Below are experts of layer 5 (counted from 0) of a mixture-of-experts language model. Rows are named router (the router's row for the expert), gate (a neuron's input weights, with its number), up (a neuron's input weights, with its number), down (a neuron's output weights, with its number) and show model dimensions 64-127. Each number is 500 + 40 x the weight over its row's rms, rounded and kept within 0 to 999. Numbers have three digits each.
Before each expert's rows: a language model's description of what the expert responds to; "comes before" lists some tokens at least twice as common just after its tokens as in all text. This comes from a sample of Wikipedia text that the model never trained on. Tokens count by the router's weight.

# expert 13
What it handles: Word endings completing common English nouns and verbs after a stem fragment, such as -ing, -es, -ence, -ive, in ra-ve, sedu-ce.
comes before: " of", " and", " in", " to", " that", " for"
router:525480562511533448510515502479470494458470450447475541512452447520555479567468434471498514523441491523466458520461431432467477493479456426512457573537433447499531531502513552467528511535554538
gate0:451539453554456495555524455529480568510509499545504532511531488508460536551515538414534551522416506480543503458574533496460529486478456467465545487485501467575517483530540559509493420482477542
up0:543506477478489606508566458512472548426493520492492534524444508509502509480540582503537530489487563481502482464484499534518486567486448471508549449513530444463490461452522463495474464500551560
down0:448577554482511493553426477525521513553531538504498568490564525450458535457558489503482463454613523486454524495443537534484482446573582440517474463443427532515519545556512519464540479460503472
gate1:549494480502491536389521553564455492428518516510477400599513496493465533480524516482483473511469521480493502511481580481452501610529519466464526518450472512476545515413450491473583519542535500
up1:480489518513425562513556493532476568565463482530493478459466460522420478479506390546495487478487551499507463508572432483468515534490499577512481429499474477522575501518470479457495481522467395
down1:549500491550456526515587484556467498553543528438481476535505452465537563489519463494485538470515527553467464509511396504439518538454552536533511464410583464482513537524466501463488470535468552

# expert 3
What it handles: Leading hyphens, line breaks and field colons in infobox-style key–value lists, such as "- Kingdom:", "- Founded:", "Binomial name:".
comes before: "-", " Born:", " Species:", " by:", " Coordinates:", " Country:"
router:560510503466431459426535473515486535537534510484420480448496460514503457443536458472511471569448571514520441513498568483461547534587548490478535545516535541507441473508487582481484480512569566
gate0:472462489543498499502596557505445564447525485521477527480495571470472541502560506455458490508500424539464515504483477501543483486509456517529481504468459536451508495548466462566484512559566539
up0:475510422474508436537600560514487527526569442506530486540553508534542559406531500526488457478534497552485533431424467441442595512530425478580467459492437510500484499451547550527484475451486609
down0:424479500446493425573461483500445497449497526484557460468450541424480521522445525478510544407456488525458514492503541523469526497503480451501558530473506517574501492440484481515486478565455528
gate1:522489536489466511412497454515482522466518550482470442521540528511455437489518556538514490515490525566470518464489485487467511492552525441560481478535540517475513521553469502497499526500421505
up1:573514457530520545506510455567509488500438545457509498551477535507482464500500558442510528482556551484566555508575544495521478407488467561451532529538453510463522441458473469558499557493475540
down1:458476528554484448525405536435448414475562479485528467491479465535535518518493468465497507445488488495463518493435504496476540464510499461536497596605478494539555512506559398491501547521511516

# expert 14
What it handles: Word-final suffix pieces completing verbs and participles in prose, such as -ing, -ed, -ating, and words like making, operating, prevent.
comes before: " of", " in", " to", " by", " and", " from"
router:496499503532521504495471511478514523475513431494553557528569524516537559541527509500501473497479487426505511538525497530572525488484489466514490513579457472460526516537455520417544541573582526
gate0:449447565455455503547502514474531538494480538454534477464533453452488481539495430438522533481520466464547520513502482576462522512436459556445495533555479521496525476530513458489549405477543477
up0:471456498461464545464527569459514507495576436519487434488504588529464431423486495456535499485431510511452481517511466561505495601428558461565489512567504503473512545502469514434550492543473497
down0:468501524503498482569490465580491455463512457492595535530495558468518410515509512443517517562526547531422460526445423561480420452494524403425496528482479499516497503522505533506517467546436554
gate1:491486494544481478529485499427539488481448448586569498488573499500472515569485457515547459538463551536527458491529516511478479510482540481551491487519554498470536536434501461439535514557527512
up1:527421553505402432527488490526515499487486520491480580492477528455497481542535521487506468468472525542541479509540498443509559516484537588496507503479502497496535487539526493483461489525461479
down1:500551556489480536485493525446546472533542509508507503499588472492567500455566470543539485501522516559506506536541473456474462510478474481481469512518472434550499529554419505505511507515490581

# expert 0
What it handles: Digit pieces and decimals in geographic coordinates, percentages, areas and elevations, such as 33 in 80°11′33″W, .1, sq.
comes before: " |", "″N", "′", " mi)", "°N", " •"
router:509479471534470421498467532545549489492471511445437544436493508470480461450533526492482472479456463432469550464530454517523538560605485523507520483491460482475491474424485484459513555444465491
gate0:527447503503455487469561492551482570563504483467516470486518488465473446502444485448471514498472497536505445398533546496489512531551502531566494540487420600531542466431505530548523462524547501
up0:520523403549509532505538536509485507514506434515503474479532493566461458500562519511489522547531577449550491478481531515519451532418524499467528435530487414496550536564515483532453458556443476
down0:475472547432446546503527430560488463531468494458550472490519401544531483489555527529475533480522506499478514432514532485548498501432386532454508503529507550507492506514447525482482601565524498
gate1:505529546495534512521496486483484516514508597498509531500595497507448441432545532500522507580506482502486535482505520525473496485513557450489430433479495477512535481527495514534517500512459495
up1:482444461405510491519480531495456502501475525486505473566473411553518475477472481512430531426501503511435426455561549533508484542537438498505466481532481436479488522444504499565477483518489427
down1:477518562491438472506495554468568501575497499506469522563506571471456417483544519428536514522472522545470418476516460542437467472481522497557505475495494461483583437426475475469474549510466492

# expert 43
What it handles: Separators and entries in racing results and minor-planet tables, such as semicolons between race scores, MPC · JPL, Chevrolet, Racing.
comes before: " |", " JPL", ";", " Chevrolet", " ·", " S"
router:483534519454544548551529510472481531457452560566515490508482492466512529448533495494536491478574492517479525455487525482465497469509462529503417534488528516528436459493469468528498514496477464
gate0:464414503397476485535396469529523534484484534513518549507545503479539532467471572568580483428446438552481456525530520491534505535546518539421449489492460536493481504466504526500525463575498423
up0:469528485495478567504470468574469504457542493552478490520443547577500492440466508500507536433389528499466458485560476456480529538489527515514427454560451516469463516443467453459593515480500466
down0:477538584464403588500494473489507528544524424434513504522470470553440476388442475491575494573541553466487500486512490487531489534555514511511482453453532563477489493468554511557536539456429558
gate1:527537492487482564540459526448543421551520524542454480448511457472434478542420497535431542514517443549519553409496491535437572536575519530497507534462516481538492493510459498543484469521536422
up1:443510532441478519562489562564536469468431500470493492480455511502432414436461482541456466455445470543571480507614462522485470428501431480517448486466469465469490435518501500516469523497465510
down1:469521470539521465449572537531492474535472514512509489573484454538480509477520514548522481532507441525533515504519536537548584510519519525463472528534471510583502546565424541470522498549530547

# expert 31
What it handles: Verbs of saying or naming and list introducers in prose, especially called in reviews, such as said, wrote, stated, such, including.
comes before: " that", " the", " to", " a", " as", " by"
router:537528506485550541483505458490462506498498502513517466504528525518499490466456461495472505567435551444447498543486492541452490493442434507431548458497458400510471515522435478451481505587444464
gate0:501519509510460543504473493509490472486475482496503497480501513521472514507537521509586435514517519542506410508564536521493525583468493503561460535488504460453494523375492440579478465506530498
up0:530448459549539475413539531479484493541515454476485514500515490527541465485530464436515506494539433489444486470432566479488469435522501508507448417475509471517483542455497457495503448558550511
down0:482525513514554539482487486497519496528528448529478479506510492445529496459443459494478482535461464496479459473495426527446516485499542563425481456518514509546509521531460522532485502520459500
gate1:564410493505583514458480415548467507588465491474518450493449543410490462454507469519552467570507527520501481508535527485523512464510456503507503479556521450497484515464553513480446515542486545
up1:555514442408577562518531472577487420512470505547575464431570532412471528511551519548505509514535546590518488523573536446485518515496516508548508489470474468476478497558519481499503499524501521
down1:464505458510468509493482491531522544549530466438442555427477486543507452486515517441539535506482541460484461505496489541530553465525486483391549466526595471554473599490419511472491387516439471

# expert 26
What it handles: Wikipedia heading markers ==, === and infobox field labels like Conservation status:, Class:, genus, species in biology articles.
comes before: "\n", " See", " History", ":", " ==", " classification"
router:499461560485533494468506487532550515489534433515474478498501517568519507458502429476474481551409537434518483522587480532501516502488526529526466498516490591499520503519465509568433450539526522
gate0:484497523517486496455468526555431511494420579504449508477541508438459504490535460496469533509530442558474498536511477511424485512531455476514500533513437505459521507485509445538552469488473516
up0:489464532545544578472475495504492498511528521445479575532533565537513541440540482403565546540564465471501520522531507508528494473560515508542464492558504518465577462503513400482534518451497453
down0:555474507523558497576537469516491470488483504439513462489490532477576577417491494527469511470499445506500438478524460510448474495521506480471512494457529527457483544539452460477524570453461493
gate1:571531505460518499465389516540568468585476570493509483525505450480415510505510581507562483550511483496480515467507493499474439461519521464429544530498553509415541455474500478560456529483473571
up1:515517561492478425571478581431519570469430511459536564509563441482511532507486507520511504456532484524500536503541510461545501537501508487568515519491471547607485567440525469514547491500524424
down1:577453475489477420481472521493565526523494494560520511527449440506467529488531442555428469453539486453546550549495573526487536585524505491569504498478488459508515488489482452504538540556515433

# expert 12
What it handles: Main verbs after he or was in biographies, like was, became, joined, served, won; also == section headers such as ==Early life==.
comes before: " a", " the", " also==", " to", " his", " also"
router:558584550496476536531490450516515498561550470438470506441538530508463537448536533437456443563507510381489504554531509545465532491463548569490524454500499455463497499499489475548487533562487529
gate0:461408554544526522458433508597471485438440493482546541478506502508519558509499465413531511516418522575517483422493536590467505542555476483492506521543425512498491509517494524524472434514483477
up0:516411552508501520539527587535491558475525474556493541469496609557542561473419476485533481540475553528536505522530525525479552549527556486505531449499447470525529477547530512490575461560442443
down0:499431479603516473432480396513504528444499530546458501554438520488470553492437547473535551512525525552464483478431551508487440431527439481557454553525415484452470448533466486512549503446438512
gate1:525504534485527546514471489450552525531478554519465418498465538442485497503468515476421483528542503493439570477431483484461522495504457477533507473518515509516550456408563589458391597555526417
up1:424465459440487532527505516490461454416550470475512507454524504416500489539497538435479450457525473505540498532546459459496535486501443553528464501477467580443499456447454490478481555507491428
down1:506480445475437493507448471468493533469542467444436516526531541450468501481498498492477497495445498472505483485483456551483499457482530491530502549543500567473470511461418454441526513525417507

# expert 50
What it handles: Digit groups, decimals and currency symbols within figures, such as $, £, €, 1.08%, 665,002, coordinates and patent numbers.
comes before: " |", "5", "3", "1", "4", "6"
router:516470549521482435394519486497493483529429513458508540455508484474472574453574559506502531468441438484538444414495557550548470578521515473559552419477466400523438462520466437525506470478486447
gate0:439458522524502510495521500507496550566530431494451553500555502569480545534488452565538514435507502564538447495534521542468477568545471521537529467449519495461422461522463513517505507511519481
up0:502485537430445483420553534433486563451551422567480553482453540522494535388477421469534540498542552484512534488419485490482498484480625479488567411491508410527518482480502540476519455488480559
down0:503515544444442475510462488499524495499481458501472532494421562528483514505475519477485498472454504554508477500469473500524503512465468475477539439531526472548481456500514505486512575509496474
gate1:478615496517483485476391503489470532481467506519488401559486467473469463511545542526483549471510518489448536555523550466465477545472427482573454507559527476465467522477444586513483558588504522
up1:509538591489505470484514515507531497419505499536481536455507540503438541519479510494465489507554502520518498495508505518508474471503478446535488574463490458575526538472495507566506496535498562
down1:495426504524438555533481495573540525516494449582495494484516520489494514512477518543489476520415463505583543489447497533515445473538548500528564459538454517526511533578479441525578513513478589

# expert 40
What it handles: Closing quotes, apostrophes, parentheses, brackets, braces and $ that end quoted names, years in citations or LaTeX formulas.
comes before: " |", "\n", " and", " is", " –", " (Japanese:"
router:558442561487579497447494415513472532449503587577532547537448547500527568483578487463511473505485542522516554451478527507563504495501459497469521557476574493548469563507457482525502445421485436
gate0:486508481460394579414566554496543510540466411511480490472505510601581568516524484441510538508547477539440454530455534552531502479513492514518484525486437583526459539491473471544545427586485494
up0:530509529465582546491435443478525491466511519456431486539550519534483502448470506472482456478464499509469554445438500508486499466494521552459530477475537450483530474504506500536543573596467522
down0:505489498572492470452445447489468472575516532595452532530452563455492495545424477464502515516560516496462571460485469524570488509559498539507546483509487419450527468537456473517542458444553557
gate1:552520547509572483494486469434556487533455502493487406495555502489498419487530470460432526469525513551463515547452427506470479513508560501467477492500458437500541507452480539535531476548512508
up1:573513530438604514486465472479558463406516466493493458453545548515584501471495512508458429475488506503476522539541415546499518440499482523469529446453473486495469553502490486574533521493501528
down1:510438532499496525537479511450441543517547486518533470540490485511566440465462476495487506464491586469517469565534425530504509475468500502475572528440523507631438506409450493527512441513573507

# expert 61
What it handles: Colons, line breaks and field-label endings in infobox key–value lines, such as Gauge:, Total:, code:, Post town:, and table pipes.
comes before: "-", "\n", "|", " Website:", "=", " MPC"
router:462446488463471568436540508549545473509518453457424459499553540536548479480493537529454439503473507501567500421443462523450517474569466452500479561501496541472484505473491554483418474480446504
gate0:512497461523453557416503468605496510503484526524537498530551509452441493452496502488470552530534553552514484521488491467521500473518520472431483533574417431490539454528477544499479449529515543
up0:507532506500459486440478575580513514522564522493520509491457594503515592426502501478585529469525528514564472424546514508504476483509497455493494455515494470492493503498501499495489471499473482
down0:530508545505537497452472489432556463576519482492596432529526465440543488451486516488502530413522536527508525504480510470515489473552489461483504477496452437477408499484506511508485552473500515
gate1:427462605503496487488449499507475578501523561463520426522523513473438410518475524578455526519467514564540535536478596450450499565530524502515591522496480528438457558470458524528537479472546495
up1:570467488522497506497578527522487437512490440508505590498448506520478437508526473524483503542578469538531495516479469525443469508565502527478498427436453484576506469474550526562502405496509451
down1:512458488487437521522574582462522522431451519506551498487562528420459490592488469560449494531576518467507540481446480493513570561466473428536551500503467529452563511461546463386509518564520436

# expert 16
What it handles: Words inside argumentative prose that start fixed phrases or follow auxiliaries, such as due to, in addition, have, according, considered.
comes before: " to", " of", " been", " in", " as", " that"
router:472535506533493475519490473537524426484496539500454438488464506537556513463510496530503555512463538458454462548396494537506500523446553432505429516552444521476572551520465460466552514532488484
gate0:520497485543481458514558549513494572503500483468567541476509507508600564581467497474516510531514484519501466549415487495566494517542445488584568578459472508479536487380493548500502600513545520
up0:458539461504499456547495623483490473543558492473495528550453566544518529433457530485550452476514493553472563474492494513490487491476476483466503547560480523444504416463490482559552465505545545
down0:465543526507479524523446469532483469492497576496523458454475490535440468479497524406485462533497512482513462519416463529492419514492464489505479493474502514500506490537553456464447473565541585
gate1:451410528474456586508443488460483552477464514518522562482528505513458462466524517499498561562529512498500494496526466463438501534487515466509461486546497449469555561499507476510474461499475567
up1:481465523534391511414507490501570483445522533531540574479513440495537556507508507452455421401499478525466558484593462449465512429567410444533461435513428477577546515537531482455541484469428521
down1:533507567516470466451414512487475440501495515485451561461612524509452509541478484476476507543495439481495469498460517555521514505525504449498502504419496501510530560493464508454396468444520564

# expert 15
What it handles: Words and pieces inside names of sports competitions and bodies, like FIFA World Cup, CONCACAF, NBA, Premier League, plus season ranges in tables.
comes before: " |", " League", " Cup", " Championship", " Championships", " World"
router:460500490459497532517463466514516547567464566487447490498427470547504435460492510545546503452526485487573545554531546565527554481476552566474459466479499534514424444444423457547504443458501496
gate0:445508510495509496457510521480469500395452496542494533435494493490496546548478494461610500525452527558539416485458470425548492488567587544445524472500460482419483493548463489508516473516538520
up0:497511509442489482446478470494524547436526493487429489535493567472521499454464502437520470516502559493475502463490466470476495471519522492565491483512436509455514459460453487437420508508546499
down0:545585482450461523532425479502528464488493442490511482515513460529455515494503461567543562518448584460486463516511549612469518530475420559527551459515563497449460537494519523542438531498457492
gate1:414463545511502511490448488528510435520495537485457456511564498509448421539454547471479492537486426506530510459510578532515497512522531453511531461485468522468499496519473521502449544503533504
up1:500464559582449457506439559557506533439500495436534538499549495597385497503537435494522558496509510476548451475536542543574491495520458537514467514467487529500512505505464431497523597531460449
down1:483453485519460479503509512528509472543532466438443495455511518474473534498537460532557539500450462531452497543466492550452476434427531535536480488495456535471463516514427517492548582525434484

# expert 29
What it handles: List and infobox field labels and closing-parenthesis tokens in credits or careers, such as Past members, MVP, (2024), round), episodes.
comes before: "\n", ":", " |", ";", "s:", " /"
router:526453454491538530515541488434447487480474507463476482590505543521598435503490522523416504511505434439456545457453468546549514472517487505384486513517476525466495488455471536537501558513484465
gate0:483549515440518581490531570513497477521487503489486473419516559500430502489462448528551479531445522532522482501527570555565476530516525511482479538489519514416514482518495516601558481549419547
up0:483501483586484474463536545526562472458545472483481488427500551533586552501487448511564508548553576563413476420484522472499456537548504469516495502509472427420519499445550457491446488534512535
down0:454506530513499506502438497478428473480525524493500479424483506448456547461433531483513426444513510513528535517494543546491495483498540536519485541513508517472528477485532546521506490446546489
gate1:431405490442497589501501519492496524497480483550510397458508490470456431455521481390490516527578460522471509576503537543491458508541446467453510492534509532484554517466541532515535551494542541
up1:488487549471438475561476471529565601470550517542586465462543540475490535426460520489564505481495532530517420445530530481456483547472435541495530507457466451524562527448494490485510528522457470
down1:570452448563366477528433488468502494542495469527523498547446544483620479443509505506613480485427497502475535509440487523467549460419542548595515494484563470595472529498522522509544465510467450

# expert 20
What it handles: Nouns and modifiers of rank or role, such as lead, chief, head, main, own, back in linebacker, often in sports tables.
comes before: " |", "|", " ", "er", " role", " States"
router:534479440512540522495505559572498425509510450516520488551543450516494531510498492561479549410494454497488541550500594490504480531555477593522509548524452571440424470520431473553534538459478410
gate0:494480538566506490454591550532431501476468470421507518498526479545520570531487413537490504469490450551573512479456576481497510501486491550431506567567481484523545521503537468488565499533505531
up0:569527450505534525478532573477448481495530456484487475546522480524434518506498513451501515454525502473510503477518516536526538466573487523513453462564483457479462536503553449449454452553522525
down0:534552480527504488508504544524483495493516531431474432525414470494578471471477498508489397468542516536574556410472498528520411460464525521503510549523519553598513531471474450517531414527491531
gate1:593480458523513435550501496500448451551486443490487482474466543547484471527498550482523479480516538526568456517484517499440473564549513503530449494610488423573554501494464530482489495513556519
up1:544418483485473487537451537532449433500523556550485499539494425521499537506518471471488480474470473592485502484416468537499529469516461526574465531518519496459500500478517520471473532506522449
down1:484467493457558457480556537523497524527527452459541470544528562515463577491488462491491550448416401490492471485478539474550488492529556504559531476517429539521475501425476465510437563478524532

# expert 17
What it handles: General common nouns after prepositions or conjunctions in expository text, such as system, plant, drug, environment, child, network.
comes before: "s,", " and", "s.", " of", ".", " in"
router:478463554521554495463519539507476449483498486526519494508518523475547565445530471462509467498455477522466452542449491540524552524445517456449468511448515479529581563473491471449536556526450469
gate1:482457544574527468468432467451561456592504508502470391507519474472472478520490568547513498509499512462473460443546543476550509589467513470520477555531551469528486472522472525509492501412522433
up1:475511504454440512493480550451502534451514547525519539455548557569512540529487441412492486497545593505468545532496500490443478439560485498472500445452482448480534465444514527474471521543493481
down1:562496531568475487504557520542590498448451497525511538431482461506487536573505461422538550514526453494466475463471506446491482478459501476496509493466478551446487548517527473536471491538491541
gate2:550503471517508507582483457515506426504515468477619475560452551530475440490499480472559526497514453563538528417536521518508478520503521529520449498471461462493475508582473577514487559503534502
up2:537460507545549482476499474499553449563521477485522473469547472497443484521503513474554478449502514558556477472478533478501476576465536514534492419514448495575531505490448486513486487523534469
down2:427503444461527461492542459514522469447536461494520449542478557463514537513567417541568517461538455522436533511530431528458559469504480483562442449493522498541469523490533562442505550546451523

# expert 41
What it handles: Mostly of, in, by, into or under right after a noun, as in municipality of, Baronet of, government of, created by.
comes before: " the", " a", " his", " this", " an", " their"
router:391499497474470517468558412550482493457532509542479476422519549537477534484519493486435530509529471470426468464440562491431491540412539536459543508464509488449478562461503532483516465496483489
gate0:422471493519511538524498536492511534460525481550497571465563507513528578485479493482492574527464469524588501506517441538507476490545499547493507554474495471461517458442511535514499477534448517
up0:499453402436524535520463517489471445501586512549461480524444506479493471422494424553532534497521537487480560477566447478525518501471546525530543501511471461489471483528550480526508457502441531
down0:480466527424481577433523523473512485475503518480553568480448490534574557498453481535477503464499487531465424465500442553449494484449469528488443493477481520525474550471526547467433550576446521
gate1:507481473531465524528423458426525552545564467451574474529511567515456410554542518479526457548541449462499517487521495534500512509559510506477550483487506476444578437495460549475487457564495463
up1:512522503481465463554455474512463522471454579491526477504535428424400513543495525439486459463468532502481481543544534540492456473551464432522527496521497478531547532512504542518546574501509469
down1:519499490486513452491491490546469515595570480542587558414475454499416469547476516474495509521519493542519598534473585475532460506468437520562490519518482482417496533520464579508540509479481504

# expert 19
What it handles: Year digits, day numbers and measurement closers in dates and infobox or table fields, such as 1963 after August, in) in heights.
comes before: "\n", " |", " (aged", "),", " (age", " –"
router:492502420437501469475526467475469517537511556486460535495531469543537491523447506500434498539528466549430579464460552529504451496523449516486468524490470474491450475483488504584468562475534426
gate0:483498441504492521540505556519509517424474460520502460445459393491442512521446479505513499513533497500486433520457524579484462480535535503479476455555453450477536543539458509523482408498498548
up0:503518387448415556443535477484424517501511501499471461489508485555457482558492491514501568568504502476451488497515520553479470481580527512555463436576574465495458496554557476442485519538572486
down0:570475418544509454550559505504543462500498486550504468511474542416464572459595467537466517502562498532527477509538484493560447540508509478573486473479550543462419450492535492466550454432448514
gate1:496443537543445567490473499478545466524409485471508460561553502438466472474491495483509552503527410480488534557530483501513466486553545469535490486458464418492508520465545554516552506535540556
up1:428441493517464519491481471483573491544443539470485576552463427547461484525498473445538541491497462496447528533569554447509558518452433507589507498443531432463572550525537534519547564524495415
down1:480442457546485494545512524471461519431515428498467536502514538500499605427545461471491519518508413483539416479479479541530403489437470515512495478530552551474460501483519522406502482498452584

# expert 27
What it handles: Line breaks after "== Heading ==" section titles, after "= Title =" article heads, and between paragraphs.
comes before: "\n", "The", "-", "In", "==", "==="
router:447523497474554496595476436507595535550464458517452463445454537538568534484546527472521536520459492507452454457528522509451462543460568481442489405543558445522533481530489500476527508459537516
gate0:460528526497510589477492492471480588506486417520535512413463547454507494512483479521513533475483488516467436465547557512495477513500539422494496545473456572502434516458427428437522410561553471
up0:501483498480539493511471501504514553467482484415524485497410535560541527413538461418510518497534493468477513492510471512473473471526446464471501450500516495501436541473461475459561407514478489
down0:471528504452579569569465442540430533448480471456518484481565525533510489520499466455479455547459477517440468482513496562480498445446531578506496471523506516552580445547509503511472538501499470
gate1:504491523429512523518437482481488505546484530522422445611467507484470462510543541483520571522464457495459521529448480503411447531527508484498489512492502534468553555517545514467517502571559484
up1:485456544522497502531428557470472564493527475528558578419568418511536454457508494465479542505541553601511519459590525522592512503596425507461549508449431507484491475419419463474465489503474431
down1:543435535465481491505494462536484600468495524514449509504487521499517505507506475575465468479487463434456512562472542521467539486492539581604519520516432446508490503421524513493493496539555540

# expert 59
What it handles: Relative and subordinating words and subject pronouns starting clauses, such as that, which, where, when, they, whom, plus "the way".
comes before: " was", " he", " were", " is", " are", " of"
router:497483475535515518474556478502521503447503520468453565490497563583586496500469504531508477467477511514524473589469432482500547501455482516542445544525565496519547526521537444418533527594515522
gate0:485440489526442585425487597497591512486517502499542571520478531463505477512482486450555555484439501560538549502521496568480450444491487486480467541511492548510535486478397486515512475445481502
up0:479488452566422473456502508472491515426480582500478506505490525508544541462485554462510501539481502478452503477527526476564552478510544442513504468483474496454497532499523522387492454489505479
down0:487515470531543506533539524491497551468477520582404554519441527504475487556497553461487548509457501479514428551504408464444411461510478488554447459447473476502537481492502496555498593524503486
gate1:499532479554515547464519505518465522528465473540502488520574436413441433552484511568492555529457444485453436547505580533434557562546516523492469513506519501542444481468469548504499474570570512
up1:527509483547498502493527605462465524487438529455511519451568465456499403466491556469496497520460494467465425481560485518394539477476439540448488551518490493484455509485528521507500512512528488
down1:464500486510454489481497559498485454539488535529449470538533527509530484461505499459535477484548460474495479545502508551434492550489524468434564503437547511497512525482470480456434487530432503

# expert 33
What it handles: Line breaks ending items in bulleted lists, such as See also entries, disambiguation lists and place-name lists, just before the next "-".
comes before: "-", "\n", " -", "==", "===", "==See"
router:549582488446460481513451493513424446541430454618435531530432451523515515483534505445435457551493468552469524485486526518463466481456480521512538466513546536511501467535426517538520476467456444
gate0:485471451544501428480589447483457571564450512513472487467581473495507505476503544407576567502442512458497513514470551503475534541560535529573503497527466482518512486491502554556508504518523586
up0:571486528500465542476494596471428522457488530492552557575508514450534505553444472571517531580468448475545476560482529425536482482447499546488486467464473439544529547459495466513448431595522493
down0:486451527440537441525537502510560531523512476492540500498524591461528465530569454496514548442493503512592522514456505462484448593509499423515468479501550529541464439518457479554493477504564486
gate1:498509476520576457533394527466511445560498475495530462535541438448459470514512461507552561529507580533583552543435447457496523458549483486497504444552519524423552557481477429517532537545521488
up1:584440502500453479528527473508455545404463461506540467455520492503455546541485557521518504471506531532457419464592529515445501554511521435511517520450511411523434539460528564513562547470528478
down1:502470480498529432474556415583564544522423520467536428534476513497555550438487494473582470471444500492472509521521524462530569511515504405548520510487528530515552485465492470481596517512523447

# expert 55
What it handles: Country, state, city and club names, often ending a name, in football and sports results, such as Carolina, Atalanta, New England.
comes before: " |", "'s", " and", " State", ".", " City"
router:525575517504492532538422442456468503475523508435432499553478509541501488444501511536450492494530508541473567499541573533569478518426509529529456434447490493469516481443499472539551514479488401
gate0:469461541493542537512523513584532496492475454508560444495515491482500544541544479430524428462475529489461516519500574458458574582544492476470448559526507523537494498558560495471528513498484466
up0:534462519414521514465499455519480537470461493526520469570542584523499516509495488500461520463470501455517470492447528455500408517470463494538527534475452543465535538510549469515555446548495535
down0:499513485514487518523518483453450521511557503491484447484438498519461500489541490488531520464467514456475469517495529535521502494525463477513533410568500582486467517418488469552460503496495533
gate1:477505528499550509526466440432571535563519540521479442525514542481466444482548532513536526469462544526471446495498586541515467517480534478472440551517540498468486479404490609529445491474544481
up1:529479537540520457560477522534513477540448533448482481443540510438471519480538530418527492477507508582537476458555507554491467538424531524574509464445504417486510521507487542500491500489473482
down1:494479544478441509485516496421499433525573500465443481520472448551442575513494548417468533542477519519570510557474561541590460465527500526572522440457508514528532518458502502475450498522492488

# expert 44
What it handles: Line breaks ending table header separators or rows in election results, squads and lists, plus column labels like Candidate, MF, FW.
comes before: "|", "\n", "-", "The", "==", "==="
router:521423473478557521487517473508496459488512488564493531503431564498541484437507577456465542499436504485447560500487459559475476473541575474420478532514551473541473477534484424520568493463480499
gate0:503443460533524530485547489493480561485436537566524510562588498511478493523510499513540513509550469602464519567535477532556512508528535544490540531505424435555466517452428435524544496569477592
up0:491464470537570489469503526427469514496546501482473491489463557502494536482490478480565507491452515496566474508488511509459579495510505513481511470521428457449492465463490548526456470464498448
down0:478467572499474520526510487514477537462503484478460539487530532568438526411482508496491462474528525527470539486476526575536530529546560491442518531520482544492517493535468425490573455459547437
gate1:494506530532524511477432506512473539535537469521448481498466531464474469570557529500514482582497491545479566472476489522420558536562462536445473483468510547430514452423552558459516467466519536
up1:494528505559523491488511488461571488469568596412525456469521557475478462435494542453464470505498493455500546549549440556497555467525431465477478464511418517498544521397445476486503520468473560
down1:498519535494568533564505489510498502485567488505560518596494479532421426469474475528503535476546487530451523523479568456547526481541492537550559477540456509542468521486536508554456476481546444

# expert 56
What it handles: Line breaks closing the last table row or a singles chronology line, before prose resumes; also quoted titles like "The, "A.
comes before: "|", "-", "|---|---|---|---|", "|---|---|---|", "|---|---|---|---|---|", "|---|---|---|---|---|---|"
router:504474440475517480518534473543475505429539458505528520539475538550541524447506556465529504528470547468497460519489500483475472488515526558536550558441525550547473474472416442516482488500439487
gate0:505448500547483570478524543558403561451514445496548535514533524475429586536475494496508540522492518539446454527465475524509528485513574499437422512554440511544516464493490429539541448497532514
up0:468487461452513512525452563525453476493498490503507497453492599461472547402571550467590491591506497453459483508426499483495446549469562484506511539537491509552469510467508421541523539534556505
down0:528568514467568493436477397414542486609508460532507509474536434545468476524471378440454489499504496474518478539548471573496487533446596514621511520431448465510448491529499527467479528496471500
gate1:449463563428554553502443503476491486469520559523480474517529492489423474512457559494586486532433476466555554578532542475545474529515511538489549535506519461510536549524543513426553497583494480
up1:537510475474437478509476552510505442457484578515485510513521446496447497481486495501415527586533529581509478447511481476553496481489451549510455476487479530487490495480492456504480464468537433
down1:503435466486466532499545455513551451515549467581436533542470567485525501517561504507492484549495489491462465514520479522554452407468528477536496495481552504518498499501420461577514504484500470